config = dict(
    n_experts=16,
    hidden_act='clamped_swiglu',
    routed_scale=2.83,
    max_steps=9742,
)
Below are experts of layer 6 (counted from 0) of a mixture-of-experts language model. Rows are named router (the router's row for the expert), gate (a neuron's input weights, with its number), up (a neuron's input weights, with its number), down (a neuron's output weights, with its number) and show model dimensions 288-319. Each number is 500 + 40 x the weight over its row's rms, rounded and kept within 0 to 999. Numbers have three digits each.
Before each expert's rows: a language model's description of what the expert responds to. This comes from a sample of Wikipedia text that the model never trained on.

# expert 3
It responds to: Football and sports vocabulary in club and season articles, such as Cup, League, FC, Apps, fixture, plus career section headers.
router:505499482468516451576497486526456503521449461478520446528498467559449502471475463437505516485526
gate0:473469477484538562483483512516482498532501511515562468506552499461533609509474566515465413570477
up0:434511530480542466431504504477483507437509532543548511461528455453487532498380528517440538515495
down0:579531528429492421486459519558506497545508477550450444493483473493508517454519434394472475478512
gate1:460542461519513480507481483471447493496524458531490514418428518490550490456505530522508465517461
up1:539455436542425480453425415530558461459535550540491474468466532543481446526525519526471490431431
down1:494505503542496452476525416522501454454446557570461428543459494459578526496481481494537475419505
gate2:499524512418473525535431435597466525538539500544442489460448520493512478503469485506531535472567
up2:517519504528524498555529423581487493512504438522570466477541475612519446491515452496487498466508
down2:521485514504520500549512528528419509538533473490458476469514499557460564521524501459552489523557
gate3:489439507489497485492454407538568554457481500501505536450559521537509556564556495548474475477466
up3:522543533462485510555511531483492521438498469505487505514457496468451467564514509500494493541482
down3:527476505487467549484530423524502525571467529553465494480469465504466467550491507598462454475541
gate4:485472597578537509493492479471522552439486553457467422499583480539558499541511515513487507441523
up4:446446422534525537552520527523543554488524540525483427489446430502491567480453445536465508445545
down4:547473486512534491433511498472508495476480503506475529540478486504469536456436528489542402503489
gate5:459532493502486529498544507509540492471451497490520536477560541550508477517481565524500480519546
up5:439506561501364535506512454530488468497506567443431456490455472479409471501541433522458519487513
down5:446475513547548509500472432510523431487439506494510488467495545529545488473530478511560495525500
gate6:606527510483436508506496538448568445542515507516515471470481515578552525443539450520486558473518
up6:456517495536446507404486441544547422532470426468547435512481507413539525549450533493492440487544
down6:503555558484503451509530499507511436483432420519525516587549473445423495473450473447573499518454
gate7:505492529523486476417523488480525540486443540521485527424500516480507422585481454486481536500448
up7:541563458460519464479439512500528508483540550556496456485516570581552464450533515492538485526487
down7:510531540411496474454524505527491561545501434484515514483558494480500511497511456514497557522467
gate8:455473491502566510527502512525474473465493462459420509469440489438471449512459469477530532552577
up8:439545528495536510514404530465514515556507467606568507476471496527446463488510473470464445470494
down8:482500453528509470518492517442462517523472484497560544508517568534494555455466513583458497577481
gate9:494479517519446530484576507505466576450579497587510490484608492473382475509461522471478468421410
up9:497571527497443529466542496468521518506465548524484481493536418483487477505544460433511508488450
down9:493483516462533559460474512510467490438511504495524554547472508489442511467512530514543506488496
gate10:482469494472471463557523486527540520527475471556556558471439559430471447449523522477459489517498
up10:557477496541534475555493553492506513552541484454426535464528462543540461509490565483504528433539
down10:455494495491491476559454480490454477473496573547496500504515445501528412581466521473492539497498
gate11:431472515572531502500522592497480492487499508548512509498487474481506486479454499511492467482482
up11:565562524506511486565562489581491464483450441555518532489542449547470536464532491399511457500510
down11:460468528509550510486463530523555566481514565481439511486509488459568451531454492607481453590415
gate12:488538560482496573571479461577482438476595565486532478513506487442481533518501572498523477551475
up12:428483531488531519523477469579472518555463510497492428492516440418486499528497508493459493587462
down12:469515550503476468507484517501502486504492526490490495507504441557528499566468481543506443448515
gate13:516455579497543528553556459492573536455436508498555491510558575446532522467499496515488442422537
up13:446511558572471475450541555568463467507476555560501514509481483496411451491491496517515516446484
down13:548458556550455501435479530405410521483480435574489494512523528519462508488548558519487521557446
gate14:479472451543570520472434484465593450501500502463412488474460496518522513532552488539517456519420
up14:504494517498512507503566536563477471555539466493540500493499488484478492503481375505509515524512
down14:489512456512531463474460461479487435516473484494511443467467512525444563499543482540538534515521
gate15:493496481493493484503505498546504524458491492459523441535513504513552504506479506548433489535478
up15:492495491478501531473537500488530499466433464490524479444531524461460499413523434521559548485517
down15:513503470557479504544450467533407524442410443511463505453492491511514517486495457487505491534501
gate16:466522506474507478510487527483460474502507505469470480507525474522477550511582511507527469510517
up16:476534508468586473517497446514551533493507519496484516521563499510498553447528529494541464518432
down16:503506531502472537548514509536441511516506546395598441506493458495486529466433451423447522518479
gate17:557465553498504594512465476385521605487506571522479494502532518447460466537488491588503517547494
up17:478497470470501505462438514477497545532526465536511546524471482515546501472476515404512514485462
down17:489509484541540550473447463455500446518477511507532481499511480534509517496602439508481482485492
gate18:474493547546504514467527443541501511499507480527515519497491490564495485505516543544466465475523
up18:517510470503451531543455505481524548424516536438461459476516489480501533478528469421558594508529
down18:515486548517567565475474490528417551494525486486427455428515517627559456561489518445487493519482
gate19:407505483513554485607524573457547509570468510533550501501527436580652464441445517580452581536506
up19:554485491477516499535569482485403444461584544558431506530497452449476495508522541498484486525453
down19:458485484449568467493521583427530519467509517479469486480532432486528481450514493467475488467483
gate20:550544474511505497547514525391542510432574453577455531506542502507486517534563512513572551488455
up20:465414507521472521641517512542485545501445526508558585518447507590461452509488485483432455419557
down20:486465487497458479494460440436535506527414459484513491493557425497462498514489496474608499539514
gate21:527448545499540397497497571495477491389502470466530524508538516468460458515464420511526509489579
up21:459526462499437529503511541471503530511513515529522548542491463573491491480524511571489512452520
down21:447508488479513420487541511507500524441482523465562492483494498552541426571529484498467544500515
gate22:464487448513497482538561505533563549500472463510463444474549609470559494510501561504540527480490
up22:451444575473557483468449517392527573532509540490483483455547486460461508492514535553537541479540
down22:471612530442502555465528517506579534502471528482485479456536517456571517526579489488456497526509
gate23:566493457482486464512515449463603466510535475465573584523523509537432495484516455415544531458523
up23:513566499526536516539498511502484520551497490510500470430516509510520532501514473561477510466501
down23:544412446550500545587469533474472517540456469533443531485480449497543544506479523495439505492508
gate24:498435460552451476495482567514471478475479504515504544460554469487470484601591519435510406460518
up24:559543526523508422469520461478563538473520493506474394516482393574508502491533425520482464569504
down24:529481557522524437461500449520492465542431488464469471501494439557492441495460452509493500468503
gate25:603565461485476535521552478462522496495481538480528524530525523557503578518426443503435492533495
up25:494485467537475470532483488450480436525538456537572473476430430441467513491441505520574474512513
down25:469491490491467490525516578420573498488497538507553482451500580464515434460444477480570500432493
gate26:460598453562477490475514542492550505475527484560505533442430396515531498520486506473541514506533
up26:511489447426478552534528455509563437456535464411535471520518514525574465582493496509491447470513
down26:477541557491486617574538545490486414512507572525536485465486514464556484515533521575444453480532
gate27:518490481512482512501475475495579493530559410508494548446512541530483523505497465540531485463459
up27:522521458517400466491510458466519491527507574532515568570589558556476557527543464537501469456538
down27:430539494492465501469487478468486432564530411513447512488564540517475509479495533516517478410490